From a checkpoint of a small mixture-of-experts model trained on Wikipedia: 2 picks a token, a softmax router.
Below are experts of layer 6 (counted from 0) of a mixture-of-experts language model. Rows are named router (the router's row for the expert), gate (a neuron's input weights, with its number), up (a neuron's input weights, with its number) and show model dimensions 0-127. Each number is 200 + 20 x the weight over its row's rms, rounded and kept within 0 to 999.
Before each expert's rows: a language model's description of what the expert responds to; "comes after" lists some tokens at least twice as common just before its tokens as in all text. This comes from a sample of Wikipedia text that the model never trained on. Tokens count by the router's weight.

# expert 23
Brief values filling table or list cells, such as Yes, No, None, Nominated, 0, and cells like ISBN or Best.
comes after: " |", "|", ":", ";", " (", " -"
router,194,195,192,232,229,184,200,220,225,193,182,209,199,205,231,196,177,186,203,149,229,228,184,189,211,244,225,187,221,186,165,188,225,192,186,213,228,225,229,222,229,191,215,223,161,199,193,203,208,221,220,197,208,215,220,194,186,189,189,186,169,214,177,223,222,218,173,193,175,208,212,192,178,190,229,184,177,181,174,177,207,157,182,207,163,167,212,208,232,210,183,189,169,190,209,193,229,205,221,231,182,197,201,184,209,187,212,211,213,221,219,227,189,181,212,188,185,190,206,232,189,225,217,202,190,231,168,219
gate0,224,209,178,199,222,201,196,198,226,215,220,184,177,231,212,214,212,188,180,222,208,221,215,194,184,232,185,185,180,207,147,192,165,202,198,205,216,183,188,194,232,212,199,212,192,196,200,244,210,206,198,186,194,197,163,208,191,228,181,172,223,184,190,219,220,226,220,220,180,203,199,208,182,192,181,170,196,124,179,242,226,167,171,200,175,181,196,205,170,166,194,219,221,205,203,194,210,204,214,219,214,172,180,203,197,219,185,183,193,191,226,207,205,192,222,208,201,169,214,241,204,176,201,215,182,228,215,229
up0,195,203,180,215,221,198,196,203,208,190,220,200,259,174,197,221,200,202,201,204,176,259,212,225,181,229,240,164,188,211,185,220,214,200,223,213,194,193,180,196,208,203,175,188,198,183,183,211,203,178,188,185,179,166,173,204,217,215,192,164,226,185,229,195,182,201,180,186,183,198,184,169,236,187,176,174,175,166,216,230,179,214,194,227,253,186,216,233,196,190,192,167,186,207,218,205,190,196,192,206,201,177,184,180,230,193,238,214,214,193,190,191,197,221,192,191,198,219,219,223,206,210,228,160,202,216,206,179

# expert 38
Words joining items in lists and coordinations, mainly and, or, commas, of, with, and counts like two, several, various.
comes after: ",", "s", " and", " of", " List", " number"
router,203,243,200,240,237,174,227,198,235,191,189,226,186,187,218,178,200,171,189,175,210,216,178,197,230,229,221,149,196,181,183,192,226,170,172,212,202,186,218,227,199,174,203,195,193,185,197,187,213,202,204,192,203,207,206,194,194,168,198,166,187,232,164,208,222,228,152,194,191,203,238,190,169,207,229,182,181,182,167,166,207,174,187,208,177,186,200,189,216,210,178,191,176,174,202,176,205,203,205,188,191,164,173,191,172,182,216,210,217,236,199,201,194,181,203,195,178,210,212,212,206,218,195,221,196,206,197,231
gate9,197,196,190,196,202,192,170,225,198,183,209,177,247,229,197,237,182,203,209,181,205,187,198,244,216,221,212,181,225,191,169,236,211,160,206,177,214,205,234,243,187,201,181,204,170,178,196,188,188,209,214,186,200,193,180,180,200,157,170,228,214,208,215,200,202,180,203,175,205,198,232,155,210,243,165,229,188,207,198,215,183,187,216,199,227,224,200,203,196,223,204,192,212,223,229,194,181,235,206,182,219,197,199,217,190,164,187,184,228,225,170,178,187,210,192,188,154,204,212,198,188,190,186,188,191,207,224,199
up9,205,202,178,215,172,200,183,198,207,235,173,207,215,210,182,240,186,232,169,211,196,207,161,170,159,187,170,218,222,195,221,192,174,186,220,212,209,212,212,217,212,225,224,212,164,226,194,227,171,220,185,184,225,208,203,211,176,215,197,241,186,175,216,202,203,208,245,178,153,164,194,208,183,193,189,236,202,212,210,216,232,194,193,200,181,207,217,222,195,168,167,180,214,206,205,206,178,197,194,233,218,178,213,208,217,171,202,194,185,187,219,211,199,233,192,199,195,202,198,204,167,190,203,171,230,171,217,188

# expert 5
Paragraph breaks and the first capital letter or word piece of a new paragraph or heading, such as Major intersections, Links, The.
comes after: ".", "=", "\n\n", " (", " \"", "\n"
router,177,221,186,203,222,200,209,215,209,188,191,217,158,183,199,208,198,179,198,197,229,227,183,189,208,214,197,210,213,147,194,154,203,166,202,195,197,222,197,204,195,143,231,233,177,209,177,172,197,232,216,176,197,211,220,174,186,184,176,195,176,230,197,195,222,206,145,168,177,239,227,185,189,227,212,196,190,182,178,167,207,173,205,204,194,203,219,181,225,236,185,182,196,192,214,193,230,198,205,225,184,187,186,183,192,178,224,194,218,211,199,206,203,188,211,183,167,211,188,202,173,200,205,215,181,216,178,229
gate1,165,200,199,194,201,179,219,190,206,183,173,199,184,214,172,200,194,204,225,201,228,196,193,209,188,203,201,182,192,181,258,179,186,176,214,178,186,182,207,187,194,193,215,202,205,211,210,161,212,215,201,200,172,196,228,184,182,244,186,216,219,244,162,209,216,194,180,201,147,220,216,192,182,224,176,181,184,210,199,207,181,198,160,198,234,205,198,212,184,197,220,211,180,190,206,219,212,171,216,198,244,159,194,211,196,188,228,188,231,198,190,221,210,180,210,221,195,197,182,228,171,226,251,195,238,221,203,212
up1,191,167,185,223,204,209,196,198,201,217,205,201,183,211,213,247,195,206,168,184,194,182,204,194,163,201,198,180,207,179,192,215,213,213,221,167,222,221,190,223,229,235,195,193,186,218,177,207,198,186,201,234,212,177,174,188,174,187,196,216,221,198,212,168,196,202,196,186,184,242,204,211,192,189,197,235,221,224,191,212,208,215,205,205,203,220,240,195,208,234,168,156,224,228,206,173,167,189,211,214,167,191,202,205,165,210,205,199,159,210,217,213,213,238,189,194,216,173,229,182,167,202,184,196,141,223,191,204

# expert 2
Opening word piece of capitalized place, club or person names, often in sports tables and lists, such as San, Kil, Bun(desliga), Bron(x).
comes after: " |", " in", " the", ":", "|", " of"
router,195,190,174,206,225,192,210,206,204,188,193,209,162,182,225,205,189,148,173,188,244,203,194,189,217,205,236,203,219,191,186,175,225,192,173,203,195,208,220,220,208,183,214,230,178,192,178,178,232,184,211,177,228,223,220,182,186,171,177,185,187,222,182,221,206,219,197,159,189,196,203,186,207,214,243,196,172,187,192,188,211,184,186,222,186,192,213,180,217,207,200,188,194,191,213,184,191,232,221,210,186,211,194,189,202,186,200,195,236,230,222,241,187,183,250,163,166,211,199,226,173,217,199,207,205,243,202,232
gate0,188,205,142,226,217,185,180,213,244,220,190,202,211,173,219,248,241,166,187,217,231,237,240,202,237,179,225,189,191,217,197,189,185,219,163,202,197,203,224,211,217,197,206,198,218,186,194,196,203,188,231,199,199,206,195,215,163,192,182,228,184,212,209,192,200,219,199,175,211,182,214,156,207,230,202,199,190,208,145,187,207,207,183,181,210,184,189,214,207,217,232,215,181,196,172,210,188,180,234,180,211,205,208,206,175,188,191,202,203,187,188,222,161,191,175,172,166,207,207,206,185,194,196,196,198,198,201,230
up0,201,176,188,225,202,183,173,211,178,209,211,214,167,203,189,193,209,180,164,228,231,192,192,171,229,162,195,178,218,220,206,162,187,235,204,236,196,166,177,246,183,232,210,196,201,178,207,191,193,188,204,213,208,200,232,216,196,236,209,197,205,200,212,172,203,188,192,195,194,216,225,211,184,189,231,179,180,191,253,201,182,195,206,245,177,198,203,202,223,184,213,211,228,225,208,217,190,216,179,198,183,195,202,206,200,190,214,237,197,248,186,181,176,209,208,207,201,184,188,194,192,215,163,201,183,187,145,188

# expert 49
Prepositions opening date or time phrases in biographies, plus month names, such as In 1934, in 1803, from 1722, on 25 May.
comes after: ".", "\n\n", " on", " in", "In", "On"
router,187,195,190,217,218,192,203,226,208,161,155,208,193,182,245,161,197,182,172,196,227,197,169,187,208,200,211,191,205,194,208,168,218,178,151,235,242,221,198,196,225,187,196,226,188,183,194,191,204,219,221,198,206,220,208,197,191,180,181,180,201,237,175,196,203,210,211,187,201,248,190,162,188,186,201,174,209,188,168,182,205,171,190,224,166,171,194,181,219,231,196,177,201,201,209,177,204,216,212,202,201,173,178,196,190,194,207,215,201,201,204,195,176,174,215,198,152,198,222,216,213,215,232,230,171,225,184,214
gate0,223,180,192,212,197,185,201,182,185,210,176,170,201,206,185,192,196,222,181,199,217,212,175,204,182,221,192,190,205,222,186,183,170,220,189,233,218,228,196,153,210,212,203,232,219,181,201,202,235,207,195,215,175,197,217,218,202,199,177,179,199,224,226,223,191,173,215,192,212,199,241,168,229,209,190,190,221,208,189,188,189,172,192,219,190,210,237,198,199,197,177,186,224,201,198,202,210,214,211,213,213,179,187,180,212,220,185,271,161,232,196,189,239,203,163,148,192,162,174,204,216,193,198,212,193,186,176,229
up0,193,195,156,214,205,187,181,226,233,192,268,163,191,195,216,192,217,220,174,167,222,212,213,170,187,204,180,191,180,181,195,171,172,188,222,209,194,201,220,184,176,213,226,220,219,183,206,183,202,225,196,238,171,188,211,192,223,220,190,212,184,225,181,247,205,212,212,172,201,189,186,193,170,199,185,192,198,168,230,223,189,203,188,206,211,175,202,228,207,199,196,203,197,222,172,205,180,194,187,201,182,214,214,257,168,223,180,181,178,187,197,209,177,222,182,199,190,179,205,231,214,214,224,213,220,198,223,203

# expert 29
Short opening syllables of ordinary words and names split into pieces, such as mo, bo, Fo, Ra, Bra, with the word's continuation still to come.
comes after: " the", " \"", "-", " a", " The", " Best"
router,174,207,177,214,203,204,202,204,182,193,199,222,170,194,207,189,180,171,211,189,213,245,206,168,238,239,220,188,196,204,183,215,228,194,205,207,204,240,213,212,215,157,232,194,181,188,181,196,215,199,216,187,188,215,223,196,148,186,199,180,180,199,186,227,223,214,196,195,185,198,230,201,196,212,212,168,168,203,163,173,200,182,196,204,185,187,195,174,236,199,177,199,166,183,186,203,201,228,212,200,175,192,203,160,190,179,196,242,185,223,222,226,182,183,231,189,186,191,197,228,165,203,190,226,209,249,189,206
gate2,207,199,198,188,211,207,224,204,192,237,206,212,204,188,192,221,217,144,207,210,182,222,223,194,235,222,191,198,220,176,179,211,168,196,164,163,194,205,229,192,202,164,203,202,213,210,229,182,201,215,211,189,212,231,211,214,187,160,221,181,179,174,239,211,192,228,210,209,165,190,202,190,231,208,231,200,202,184,189,162,240,181,161,191,202,200,178,185,214,162,182,189,195,218,188,184,198,205,205,208,215,211,198,209,209,194,239,185,202,245,188,221,189,164,213,179,194,207,194,214,198,187,174,177,206,247,210,175
up2,170,213,169,203,209,184,201,183,215,202,219,183,197,225,216,197,178,204,202,182,243,197,187,209,196,206,218,191,200,188,208,210,199,232,238,167,188,203,188,157,201,212,188,214,168,210,194,193,205,217,213,217,176,189,215,214,178,180,230,207,253,188,206,196,196,190,198,190,210,212,201,209,211,188,226,234,175,206,194,187,191,193,222,184,212,196,182,226,189,232,200,205,190,190,155,211,178,218,184,203,197,138,213,143,224,224,211,247,170,224,212,205,206,233,188,168,200,180,207,235,184,165,195,212,192,202,178,217

# expert 39
First word piece of unfamiliar proper names, often foreign places, peoples or taxa, e.g. Ki-ffian, Sam-nite, Ver-oniceae, Bo-mporto.
comes after: " of", " the", ",", ":", "-", " in"
router,198,199,190,211,218,186,226,225,221,176,187,207,207,205,215,171,178,167,199,190,237,241,189,176,224,194,210,203,209,187,189,157,203,168,168,205,203,218,218,227,198,194,209,219,193,193,183,198,207,187,246,191,227,244,210,182,192,170,158,196,177,209,173,231,200,242,189,191,192,189,230,175,189,216,211,183,160,188,165,195,235,193,194,223,190,192,223,172,223,217,185,201,187,192,186,191,210,208,205,213,175,203,204,172,178,183,196,205,222,226,214,199,187,167,236,199,192,208,191,232,161,192,195,208,194,211,171,230
gate2,198,172,189,196,203,171,234,224,201,229,195,208,220,200,208,213,202,189,234,229,210,202,184,195,210,195,164,199,209,178,176,167,241,177,191,223,181,216,212,199,200,203,202,234,192,213,219,186,132,241,193,218,206,225,209,197,176,170,194,178,173,215,189,183,175,177,206,241,202,223,196,231,190,180,175,205,204,166,194,228,206,171,215,234,178,209,208,186,217,217,195,169,195,208,188,172,206,238,182,192,180,167,204,206,213,215,174,199,209,218,221,189,182,191,215,209,200,158,206,211,225,216,228,202,218,188,196,185
up2,213,200,205,213,187,197,192,220,171,216,212,196,225,191,195,169,213,184,181,167,240,173,222,205,149,165,216,176,170,179,190,213,192,177,230,212,190,195,163,220,190,227,209,179,174,179,205,192,200,183,204,199,201,169,232,171,206,240,234,208,193,215,222,194,240,182,195,185,174,223,202,220,223,195,172,203,219,208,189,170,213,223,203,198,168,227,198,230,180,226,195,221,209,207,194,189,211,207,192,197,156,166,181,219,229,172,211,197,216,188,205,172,217,200,209,219,207,214,220,206,198,199,217,191,200,182,230,240

# expert 15
Past participles and -ed endings after was/is/were, often before by, to, in; also Preceded, Succeeded, According, known, worked.
comes after: " was", " is", " were", " be", " in", " been"
router,172,216,180,203,216,202,205,209,217,172,155,202,177,177,213,207,187,174,201,178,212,182,196,171,214,212,229,192,229,170,180,148,198,185,195,191,200,224,212,201,188,191,222,209,193,177,196,199,196,221,203,189,200,206,185,178,169,198,170,196,186,188,171,223,205,208,197,166,183,243,208,171,202,188,203,193,201,162,196,167,213,170,198,209,208,155,240,206,191,211,176,192,171,212,211,161,237,205,200,221,202,185,190,182,173,165,228,245,210,222,211,210,200,180,192,171,179,208,215,221,211,214,225,229,195,217,178,221
gate0,210,203,197,152,209,196,212,212,184,181,177,216,198,245,163,175,204,230,238,176,175,197,203,201,208,211,222,207,182,199,204,208,243,171,193,210,209,200,228,200,170,172,216,198,197,214,188,210,201,175,227,201,221,204,163,196,199,195,199,243,166,202,168,211,202,187,193,207,195,189,188,148,229,244,204,183,219,183,203,208,188,188,182,224,188,187,228,169,177,210,210,187,195,208,193,202,205,193,187,185,206,229,218,257,195,189,189,244,180,190,191,217,183,170,215,168,221,223,199,207,203,195,218,181,199,192,222,228
up0,187,206,211,209,183,214,183,200,194,185,170,194,188,201,220,187,194,202,196,176,196,219,239,148,200,242,195,181,196,189,178,174,214,212,218,241,206,208,217,176,222,231,187,167,209,171,178,186,216,201,168,186,204,201,172,221,163,156,215,207,246,217,192,255,214,212,188,210,211,188,210,202,175,180,199,207,213,173,235,185,205,210,183,206,209,193,196,218,188,217,223,207,214,197,161,223,156,218,176,205,214,213,214,185,207,189,190,194,215,167,204,205,220,207,179,208,205,255,196,185,213,192,229,195,175,202,213,198